config = dict(
    n_layer=12,
    d_model=192,
    n_experts=96,
    experts_per_token=4,
    d_expert=96,
    d_shared_expert=0,
    activation='gelu',
    moe_layers=[0, 1, 2, 3, 4, 5, 6, 7, 8, 9, 10, 11],
    router_score='softmax',
    normalize_top_k=True,
    routed_scale=2.0,
    balance_loss=0.000114,
    balance_bias=True,
    router_logit_norm=2.0,
    router_bias=True,
    init_std_router=0.00849,
    lr_router=0.000533,
    n_head=2,
    n_kv_head=2,
    head_dim=64,
    vocab_size=2210,
    norm='layernorm',
    norm_place='pre',
    norm_eps=1e-05,
    positions='rope',
    rope_base=500000.0,
    rope_fraction=0.25,
    qk_norm=False,
    attn_scale=0.125,
    tie_embeddings=False,
    parallel_block=True,
    extras=['capped logits'],
    init='trunc',
    init_std_qkv=0.0265,
    init_std_o=0.00663,
    init_std_up=0.0265,
    init_std_down=0.00271,
    init_mimetic=0.5,
    optimizer='adamw',
    lr=0.00104,
    beta1=0.9,
    beta2=0.95,
    weight_decay=0.31,
    lr_head=0.00578,
    warmup_steps=425,
    schedule='wsd',
    decay_fraction=1.0,
    decay_shape='cos',
    final_lr_fraction=0.0,
    batch_tokens=[32768, 65536, 98304],
    seq_len=256,
    doc_mask=True,
    train_tokens=319800000,
    steps=5208,
    dataset='wikipedia_en',
)
Below are experts of layer 3 (counted from 0) of a mixture-of-experts language model. Rows are named router (the router's row for the expert), up (a neuron's input weights, with its number) and show model dimensions 0-191. Each number is 128 + 32 x the weight over its row's rms, rounded and kept within 0 to 255. Numbers have three digits each.
After each expert's rows: a language model's description of what the expert responds to; "comes after" lists some tokens at least twice as common just before its tokens as in all text. This comes from a sample of Wikipedia text that the model never trained on. Tokens count by the router's weight.

# expert 61
router:189118186103125105158117126169150144146126174112058093117106056133146145094121138108103106163113131138162176085144097075143118136180108149138101087143133178118161117182157131156178116113121182109144096121101094122161124100094164212109147111116146117100099096103106101072091176108157111169144126133079123116079110159117156149179112123131135148049109091097204096140094130167080129078116136131178117157046130167164136140168142134081130166138167121097133115147083122128095183173068101096127177144118143077178162144085133109117086077133102158192132095153133219123128120135116148097
up5:135114087142132113180123135097188109133165126123083116151147103109142110129129118168133121119222083117124006164143115121166134090197145156088111079134120124152146135097148132140157113117142132135147091125142097124110101163155142081139024113124118112097112114093128129180122118099126113115082132148095107112159128123121142118190136057152135172139170159146138127110112078081130154104127049198111117113107158128158176149146126166112129163056055157115215112128122112125127161114163129174134144150121180164166138118156164119096155119153106089163184157129106137134239149152151072112
What it handles: List dashes and symbols
comes after: "\n", " |\n", ")\n", ".\n", " |", ";\n"

# expert 54
router:124075145124122134166189111125128176150167117130115118097196091165165155160161103152145116164096161057124127125073170179159124118096150172142138072117164156128096063129116110117155056114114126128127129079102116143107186124189162095090137108082104168066161116144113152080170137167086172152147122101113116192112093147095079089186123124130091144062127082109069131144128115148128182137119131095110081160135108153104094090193171215123118178174126126150106127125119112117127143175128110174083119098152112094156136137076176135126113161155094152116142157121120092137186188174175099153
up4:136118115135163153128118201115118116160124166120106093133147151125142171025115108115116128113115168152124086138119128152149143137133123119055143125187111106146068110135089071102114093150144122141097083220135082145149056151167109121138043132113114132158045093148109177178092097106127123140114116132154115150159167183132130118120130116182155097125168149145132125144192124110113161115109086147105131136099134121156161126140054140131128136148126120108190119122113074200115099091128133172196125131112227090151164139140145136122145054125102113186196149152101167132182106085100116085
What it handles: Table cell separators
comes after: " |\n", ")", "%", "0", " —", "4"

# expert 30
router:143167093173086117078183104175134119105157102117088138195071103135153130077127163134121126123161145116116097152127159158144176086163176150135109124105190144096152167055134080208160159118079095212126154076102094134143152140085166098141060176184113136113115147123132066118134119124117094125111119089097175146108165133143165150132153095157115171102157104122097192149133062096156124146179140160141155115108090115114147117118185061112160124056152115131154139067086075141112121135075149154123096105146150174092090134092113132135118170094178087137118149119059131114119105158104136106
up1:128109156102109105172117143138105084128163180150180081105118154102132088155129078150144167128113138117104148153104098103125060151131161045087126112125124140235144111092115086098146113158106109158104151143113112141044100123160171116128145100121173141137102061081102136064112133076105125138193102130156138181113145127172088116136107096092181134149128131117108159186166146158144093118112124169110154135142115100127112157182119129083122193159164141101165131119087186126078209165113157136074176156141125121137162125097141204129150162179133102055131126178047115136153129105138118150
What it handles: Lowercase word beginnings
comes after: " the", ",", " and", " R", " B", " of"

# expert 60
router:136109133101087080134091117142127149177185100138062155150101050087088150128132163174130119145142123170156104150106092129107088079105173126090129133202107189078133118081156161163118107123175183092148084130124153116136160088075115126154091128085097130155106114103161120088095173173156139129174136201161091104160116114115158082157154159053120108099151114147148158161108183136110073114111118141130142121145107156148139174105147155106099135138153189173154084140167095079105122131220084110107127092118110161089111131148099086179113105092118152099140133106150157049127184166093077151
up2:109135163095135178127142153085138134095085087159078123140194143111115142135092106107049116124205109093096089126145140148128116126115128142088142114101123114131078161134105107150170152153187129141089137090112093092101121129131103155113168155127189087091119088131109149130155107089097148071173113102143121145169152208130111141153141145118130118147223116168135168170196128059162153076126104162144141167156175103164136115181168147138187136152119040096118184156102145158146096099080100142139137147079165123184120152154174155136176102170075085137150100098139121124154066148148138066
What it handles: Later number digits
comes after: " ", "1", "2", "9", "3", "4"

# expert 27
router:121093159169110165136178091178121069109093079146117126122180149150134095131112122129132179112125115127149148126106156088166118089160127124156117113135065108121095108144146120110155095106124104105118119125120131172169130113157124102065099130126100096158113117149139126135097139101153106113076108117120108196158143158103198180092046155194199158109168130045189110118178068115105132137150139077103132097034184179110154122105146110128186166141130076084155158150110095159169180138107189118087164113164155153097084124031114123097134179102161152161104099137118147113140113156139155142
up2:121171142144105137119177166126136118136112139087111109186134129137146126125191121107107167170138192089112098141125134105046118057199109172111109108141157156082142105126165116107120114138104183120088108091156174120131177129154100077070138134121144160110177135097127119106121127140122143129066105103164151101093118073147113107144078160114185150117157188073133209141131091099108123170077098060121164077118137157117156146129148055164149140110068107141066178178159113108171177110173182121161104176105159091106134158148093132092176157092107159144163080162108128068117163108108147124
What it handles: Capitalized name beginnings
comes after: " in", " of", ",", " to", " M", " S"

# expert 25
router:131163170064103147147111086141202123118233108088100157146133078132107165118127123197075096138158109128165100129127152160166119136130112143090158132189123135125135124091165159169137150168079185140152138148090145121060132146108132148146049132137082060111094143077138097134163079143112077084115114122109127154158103122129132129107145086114170148149164133121146177097097163045105119105156115208166153095130127121130138102120180108140059121091129125144140120140164103096134063146127063134112154164113127189105101125156127149136148155159102103138104243124124151129190110120101101099
up3:084070092081153160147104122076105101138112176153143056128150125084110077191145084154106122125062142124128107112151155126106107142157054124143104140107079101151142114140174129124172181117087079152161151118142081134141107126101149084160133151123193133094155171158129153164131134146133205125158155156123160146095069128185159104162106103128132104137216103105150034093158126146134164149087126106126141151154070139101105099184097135117119076119059116094120134171116142149194085103142111123152072213174106140165116133119131137131049136133146147133140120133077105132091130178158124107
What it handles: List-item openers
comes after: "-", ")\n", "|", "\n", "2", " a"

# expert 22
router:153175170082152132126154157171231099146080176118103141122110124130185149113134170124131093060115076081093155102165161082147134127107140137076130143133113095097139123149103149182111188156152106118148142188154148092134151115094131114170137191148097150193086081166105107119116142155179166156160141153062076153062153084112140124083131171122171132131132089086139134164132108151159119128173170155164117130095090207105093121156151119157163079143155161152108126146081125114155113150058093083093107124175066127111135145078097114103115120105088144173123110081124110124097129073156180150
up0:070120099137144142090142151065067140110113147117170097194177132094080100150094010103136116146158125136100153202166124154117105182089166150124132130130140095121090164111136139035137099132110120126119129113135115104137088149121107095153103106132152107047146190112144113159106125152053123096084128138153142114129097120157133127146145137103125136179090137143116102128117174065109108173099059149147173125160109045126142145115073178131126097131118143118154151143173134136177145086239123136142126149082146161133154122204123145102159103125165080159144160111144092111131121169178111132
What it handles: Space before numbers
comes after: " |", ";", "|", ":", ",", " in"

# expert 44
router:113145116135194100126111132124077111124086114155146139119147101069084136168166059103147091054128083124138081172125101130139197127112144058186150127113065134099107234110134141140101133088138130100143179094168102139136147098114181090127169147106098149141177112138145154146138174183153152106146157128177151092103131121094141165167141117116079133098156098159166107127176135148161125158134151089093159118138166088070122055124108168082178155186139116113066179124138110113111137173140104090135140109135133117181096059120111125151081187146167189110095146100065127093122147151128141131
up24:118079064140069140147112133104117125163162092109076121125092115145163117096129133121170140144138121104128142081024109157129121055143157149115092062136120145169103095119121134160129098108150095179132100155066184085112162167132117137128111107126165146176106136130140119116164143129160169146144141169127136108079154150109066068191042113122103144112120147161144154180096137152159139133070092104094123097134181145113127131191105171123128101086053165136104103169123202096104146150061132114156115129146110168186161114118164141132137070144104138089208170138107187084165153100123111114
What it handles: Place-name endings, digits
comes after: " ", "b", " Lab", "ou", "m", "che"

# expert 17
router:135173094100059137086202132132150145147170137105148115148144120161088112140173057148067153158143146142137148093109161079078105120098100129090154088105119086124095148140127099136059109120131131143078121151074124170129110187083131126198144109131095141161093079107139116162114093122066118111144132120121100199160142097090166140133150095164136144170176133200108170134162135126085143161149169125124205193142079137129100159134153106126076178169136153133127134070170146120070126122153147153134143100052167161099084144150088140151092104166130069155105142146137098132166107094173164062
up1:141086155169142144152178115099145117072125114123194133146114141109112118145152136154131108116104146085075132082151105171158108131145110098143086104103151105125077120165050138120091073129163118099167147174121100161149148136122138117140188091225111132093145196125170140123166146166103139098105149121160168157156111099187159141127149129138097152090048163099090094179108146188163096139083171161124152140102137129130183125117159111099164126084141076119077102172117066090145216153088149099143144154093180098151141092088120164114133174092162213150102075072131128107133115155132123124
What it handles: Word starts after function words
comes after: " and", ",", " was", " is", " to", "."

# expert 20
router:170105087164082079134184156164091115090113118112104104172161122190184160090183145127123123180154077114141163062129145160101120156145147131124181134107099114230089117143102128174121130166151130159124075119109063061134110141217114149112117130152090124086113140138101047118112094100160176126183129147152107116172119168092110070118144114128110155113123113175119176099175125072139157135096157143140181177178090164136132091098057116121153093108113150177150131108139116139096128127138084135129165150129143128108128097075146090153129150053106123081129095188084138114145147139082141120
up2:105120090123108144146134167123182133161149112165096069151102147107165135190097097146054130103181094123086070066152128193124095141177109134126076140128085125141104127102142131133106132116133132079079171161136091041125109149104156099131166131113120111069159128078111123117116107113156172081147120087120173128161112109137174116097140151080131117142108112137173199100134153129184198119115142126128066136131204160174189127112137193118144149105098062104114171179102122060150152150132105109100128112116105169151196109133084152137127126127166092096133204102106119091142131155205135115
What it handles: Names, along, sports prose
comes after: " |", ",", " ·", ":", " announced", " United"

# expert 23
router:152132158100117076170080150166104178180116061131139176105091143161149093123154113136172091040073142164170112096111123189150160121133124161143175155110132187159144081086100146123096112117163106125152136152138136126117150076112149167165193171070153141131140131105121117109178145193133104154146135104195103044112150132168135141140085102098113103113110131163127193109081080167161098101126076139122122104113137158101118145128087123093164111171115178119079121123122173167107105052119116159102101120171133130157118108177145081133140173109099132096158077173119116146082114072073141195
up2:095126111085184134113121167121137068069142168098132065098073157132138102160189041091130173137109084099140087156195112115103125142138148135161139157120119069170151163184095158127141115110058139188118105155172101115161081125166123086130144157155202095175138119092128138134130146088122126103100110117161199108090142102145110126129166154161108130159177119056123099134122139151093142112133105102128145108098222105124145157163100151172152174097154072168144113158071157116212151130164181156115084117158153095140079059132155110110131123121129157113135128111095109110125190121107126140
What it handles: Numbers and brackets
comes after: " ", " the", " The", "A", "The", "R"

# expert 56
router:145160089184120132108119054135132114138081096186169139147146144142074135120147146162113118104104174176155104121166159106113130091089186131149171130128100114110118184116160081065133138117143106155133162177142093184155139087130152112154045110100107129162152145138132145100139138164135162135135087126126116165175195161125155119094122172152124199110171182120108118104139134124069167115120161086099143079065153165123207125101105047114109143059098014106142133138105084160088100100084153142105138130130149134091129136093130122080114146109073143172113119180184132127170096104145118143
up1:148219074135105121094123122159173096123129121178096108131141108133161111103077177156168154157138116140078146074102159179122144091153136133149068121085159125120097164095136133096113076120146146088133149127151127125148118132142103181110096086163106125143174122135117087084122095152169179174159128163072119107201119096182078110129165088137074151141052142184186169120123065120125214156102087093141169085117124184065127126107157180102128082118120132157141152162055123064085154110104155145155093133132105105100096104161132160105134086148118157130181134148134137158117095106077157111
What it handles: Year digits after first
comes after: "1", " ", "2", "9", "0", " In"

# expert 33
router:167127200131100048112115124157174182097141040073126143094130153139106069134108130057095070076131109139149117121172106106133161097160099175115117131123121155125183103123050195158132107121141136104098160162173166160068172181128164160141164170112138105151121133136167113121153122157156116091104109104114165119111169072179130137129093113149098146130093089082091122100114070162167119104111104162091154102109138139101088077085130144151161150172152145072133171189197166156123177142147101141141129145113156133098152163129155113083133145168103159088082060137089128151120121108110168155
up3:167083129116097142086108150124127121142194083144092148123146158130090122185103160089141169146108112074165120201032132066139130069163090130157173121189087138151120114173171168148082109108156153117115114106147147098129164142175152149097076111157123118112135097156173091103133074094089087141169147147166077151088091132167170119156041123165109096160110097133182113115096152106093100106089080144149123108155094170177112102140144094110097109154121124114067091151148124147128105144090164130102151137117154076117156131055155176092074089157119148113180087175107169124093174126124142150
What it handles: Superlatives and modifiers
comes after: " the", " The", "\n", "'s", "The", ")\n"

# expert 28
router:106168130164091170144112093124181126097083099080128144077131152159080110131093135117101132068168110144113117140133143116086148154107122105128149172078125110089066130119112180101127187114106101127100106131141099134186124161135080120156169190112171110168190137183132142155114151129068150132123111124123170073167117107105118138117144148132126031185139113137173160109087061165152109105180105095137082095127132162092104128101139137164178175170097100150066164159174189139172093068172122091186175109074116163142146147149089124117125144107191111103088125099138130125133085107187134182
up2:117126111095142108131136149115189078164160139210162110181093099146125121132159092138159173074092133147136089114143125156125131100157102131160113126115127124168131153157113135112093081175168172156093170148136127103090121135105165141100078121173104128118089107123165118072132137142154141105121149109153150149200152134144115112167120071101132170040080117153145174102141076073119204137117074124111159128122132177168185099153123173140111136061139172071134113172092124055094163117092166133137135121141102077152070079150202158076122125148104117143206158186119121070154158119147097110
What it handles: Mid-word stem pieces
comes after: " the", " c", " p", " ph", " m", "at"

# expert 24
router:124125151085122084132117079137160132171188150139079111108091112117142172120159173172129101145149118131143096120109179134132138069179125143115137135173118166079162065090174095153139191150130171125165104176159150107134154145111162108125093140083073125161155121154118154060118169105169134104102112090084079065156088098092135086174132124137118093064137119143135095151107184159117134093146089110159093116130092195128133176106155137123106142117034084152152107174122071131127096169130074120089133137156066167094159114168142106119178096102089183171169167157155157113147179120086093165
up1:148107155131124140114094140165177150170152098117087117171113099082119134146099103129170126101126075079132088147108113146067213137203088139173125162105118076148115108154073164138119115156153152116116156044124107059152106100141137222089174152130159096094132140160151144108209132120113122122119140109143098148132085171136126148172126068128140158144091073073227153127124123095124150136143088171144118083182114115158106084147119121136161113132067062114065157115105139064103126124101160159185133129144105155184136117127149132144155127119148106117171143105157111111162178173117077098
What it handles: Year digits and table padding
comes after: "2", "|", " ", "1", "0", "9"

# expert 2
router:139087076050091165163076151060114079148201131127139136082103103151157152118161098167107101147111136138159097064117122158116117119155136181152167157189094123133171115092127167146084083114182153176163090158154160096130136106141113091149136069129101137075143135083128116144139137157159129166135147170170182123107091072109135053121112103141101136163128111165131136136087159157095138060098149085109154114159109124110120159137164184109104095138106154146087097129167152139139171129120102141190080096152071175175128103124101108144081138109115167086127220143084159129178180099088104124
up2:089130075115162173123123149114114088109121120117147116137127124108147026128125060119111140086150125108094096136174094134148193170144150153115113139109136093183134185134113182134134085137090089160091179078110153075066139216133105083134121120191139103051094090111096137173183110131120127084122132111144183143115135123168093152124124124119119142180115179117139152126172106093130188149145114155122187115175142070141116079192139112134117114089084104083130145100125141109137150140126131166169130224132104127132209121133150187122167144177118084100133154103059122108159145151139098122
What it handles: Non-year numeric digits
comes after: "0", "9", "1", "2", "8", "7"

# expert 32
router:133102060171119150118147115109108102132098102134123071141181157170111148142094094139154166148075151092154169111178130100092167103114155127131127113109109136125064132188141085114105103131098139096095137153095103186167106156173063128103117150143167124132168165192130088149119123097111170135098153107165092211124129133123130137086125164146144174080115161056143126142147134118104201085102129107112114150097150129128170113170137049111161137088158115071129156159121101109106187133059151153164194120117159137145122137058110171083071153093140104178088078140169168123136078180180113094
up1:182134129110144109168130096147183118080081182189152136147127141141153161092138160131158130108123084181073127082135145170127130111123161100096168112070147169198118124145135141153187099141104162129170161111120191112144140085158146129108180066146084136091125184116207131070172092148134129082131080174120118137143064080130166095116100106126093121117127087166124146174153131148106117218104111127118126074140105113151110017109153131128167088125120118183051134112142112074113179109172121150140125154060158068125166140133137123092120142124134112161166133107150099132171152126148102130
What it handles: Conjunctions and clause-level words
comes after: ",", " to", " in", " would", " may", " and"

# expert 18
router:181085117140046101089170164183126125116102129124111172128105118122082163140124186134120189104127139133119142141045095195122143056113088114157112111103184101133067149155158142148110141126140185136057095086085094149161159120090135187123105156154163102159145099128170087095090083101088109147171118177111107173113147170108194156131161099182121152103166117126128160132156098106174126093134201099179101151107132152117168109152165153091098139143119088112145160107111173111101123135075097165093147106085112145145073178078145144127069189116165093120124135145135164124138095102137176115
up1:112150112114083160116144110142143159077152173097223101170118139122118127167122178104161127172121192136123093159094104106126126116138182114084178147113137146155088144168159083079119137136101133132116072110142156078098073113120116114096072168126063110144157139102144152084152130199158121159126135110129150126139154138145118086177145065090123061076076110202134175085144135140075070172125160142095136150133127097107119167164138153195091059084116146123062078133115141089117138100154080145161134178160150139127173122127148092166178186154124125170101176164109101128144158149092144155
What it handles: Name and noun onsets
comes after: " |", ",", " of", ";", ":", " at"

# expert 15
router:110080144164079084104119134169146153115171089119059117089135097107113131116160201126138180134146136114069142126107144152136130095218092155084105130143205144143125129154161125142180063131161206082161129127112146155063186148092084143119079148103159050091124096130168086089135144073183108101080117153089138195173117130139157090154117147148139123067099143080135136115100122078143130167128107155131118149068159132146126163119167156145140110058131095133115178134137118119128176171150102143102169135149151119119104149076184125129072152132104151115171080155127133124123125168115150061
up3:117118087104095148088170111140092130098169104105088092158119110055160084139104127145113130096133106099108111146103127156113135131172136103101077153081115168105085129088100155110134079112139110117113168116110089117135066166088137136136111128095140099139130111125143106111076117094149114108117142134093180094186150143136118093171103125191133136164119148141191122180147048129158176070125148133119161132142089182228140017153150148167105144169126132061103151157109177103162173069154146133127138170142116200120189121185147089065130154109152162161152129092121085101150137139183170126
What it handles: Headings, tables, the
comes after: " |", " of", " in", " |\n", ".\n\n", "|"

# expert 53
router:170062163138057132136113123174136128115100145192061153177109087115097157145157184139124143164143095129173122151134166145099121064158174155091119187159210150129160131125183123164136121139085130115131134083147086092118143042145098112132131157123139118072137178110133134073101136129131123144116120163096072180116102126098149089170079133103188156065066123111155142131112160114068098179127134095189125126159106114099147176135182102139143177116127096099161092139155118112041148170095123128128117130094152139116127127135111160085133143124169145141122091116161208069080111149098162150
up2:088143107133105145081162110126176070147144099063130132136145175159149125164145140126114123135138155107067083129148097198080195177133063147126124161140108118136109094103141156164132138138134131117052162159071099139082124149136160117113133135135153141116158086093176138130101172076164150115092181127155171106138115101170100137240123088143133113139148154110112109134058136134140148093104105151125168085191105138128158071088121117163076172087085172185188117113121137070157127077098136123110110144163124181129178155142106129106106126083139040162100102133080091117159167121093128089
What it handles: Word pieces in tables
comes after: " S", " T", " N", " P", " M", " D"

# expert 58
router:093094147170096116118123097067151120122172154125118163119121148131164127151144102145128111131120173105099189159158165122108059121172086165085125144116121138177144169123143108183100087134143119166098128187094082152144135166050141143130127154154135106131104149112106077136138042137119161112108123155091138231101138160108127114067144116162132169076114128088107155192110156128171132109098135101129149151158131126159150067106142066120139113069120148140166198061116092129106138151046148124151180118109152154175081140090121143138154155128130033148185141147120161131125094113150058076
up1:153140146110132082092130104116099146149092154122074070089108148120130120146105170128115178122187104086139124128149116128169172110152172130161149137142136139052117111116137170115144162172190132082104172106168125085148128167105143146171140095082080099153097135105084159135110146071122148153117161116102121089148185117149146115108033169151164080132139154133150106123115123072121112116111156134151093167134190121193129131093178109097106152104100151098111139166049109089096069141203136102187075057187138094142137060130108164149124073105134176103081128131146189112146144131117127062
What it handles: Function words, statistics
comes after: ",", " and", " |", "),", ".", ";"

# expert 14
router:104129098119089187160106147080194114134158168126096157149150086115159134076134156167051095116169098139106117111143160116092140163185106140104167157135121073125141118091132176141119124158178143177110159155114143053111104118174135132148069145120090117094089123095160087139138073142114138116144180097092135152136092090140123132079160112085138108173177105192106147129103178063094125127116129186167110128169145104124118110195146154106064105116060113132108102116129157086193118034116096127134113169141140173115196145205096131148172123136128114159130178188108151119142136112139097086
up3:115099127164163099154083133097123140175139046085127078132145088165142084144102139092111124120046132123163156099103175108112119123119132136130163162095089112114087155133142149120112093127152124063103123174113107127096176152158169178142104024158162199122129173146191132118116155140139122087178175156106220132106140147143138020136155080140113166149121079130146126126173175145101158219119123120111101120167156156142153128111092170166150122051128146093111181109122150099133112148147132095108190112095142123099095104174096074141138130122174147144145171076112121115122148120149126114
What it handles: Infobox labels, hyphenated compounds
comes after: "-", "-b", "-f", "-d", "-l", "ordin"

# expert 63
router:154121112158149142136158109138132155095169100121129130109109196162099158100109144139165114151128144090142104097086091151187143081188149133110150110176107136087170042120134105153121126177169123122149106116103118085152105081142146144120121119093119140145119099078127113130111149145143063204120125107080120081115133141111088121187146060117117116122136146119144139170081161103124114143158091121133112118133169118202179136094131199166133111100030095157143113171046110179090153147094111106131139092175138154132177055132180121155214057143130186123182140118148107134095139141061107135
up0:098089126043120069133153174133171065151219126189109082099158091132123136110119090149151166111101137056153152119114156150123099163173116106118172177116137158156139120153118152154128080187139116141136123126068104125088129121121117152100165114178166122123047135117130146067129069091174104150138170125153096086146155144128188106166108144150131110128180199147160145145130121173114117071125133098164182084064121142105193122190110160172129116093100118083109151111143109144118144179124126166074193091061077117102075144127099095104114120125101110123158132119112107133188149127135132132
What it handles: Taxonomy and list connectors
comes after: "A", "\n", "S", "P", "C", "E"

# expert 4
router:155119108103120130152099158116149079156138126155074080098148126129165172101103125138162152185145107070102141140103142080124057119218103121099118090123076111114143107164191094141105127119179135097126078213072093116123167128149129153077142099122176111146113125141089175127091124038158156115151140098095083131162133156140174136120127097103161101116112089161138132195186127139187127140098130103145071149101116146207151106112138152121138178155140107113171163184118128131102114167105113092086152157085104080151137130093132110184175049134129154173141112075132180132149111118179176104
up1:126098119122121092176175105157182074112166103140151101154135119124109101189097132053163117105158137140163120139101158073121159166149130068142091175130126138121107096092099143139088139181073103143124131125136131139156124162112117153207177164195111125092131145126124199121126118085047151147116124205110180106060122130169153136113113163073109087169189100154124102098161125142108155201150141129085114168127193105124114156176030141141138104096158152136121058111165128094131100117171125077108139119098108170165131142143117097148132119104169123120106145100182143119106062110152097169
What it handles: Section and sentence openers
comes after: "==", "===", ".\n\n", " (", " was", " is"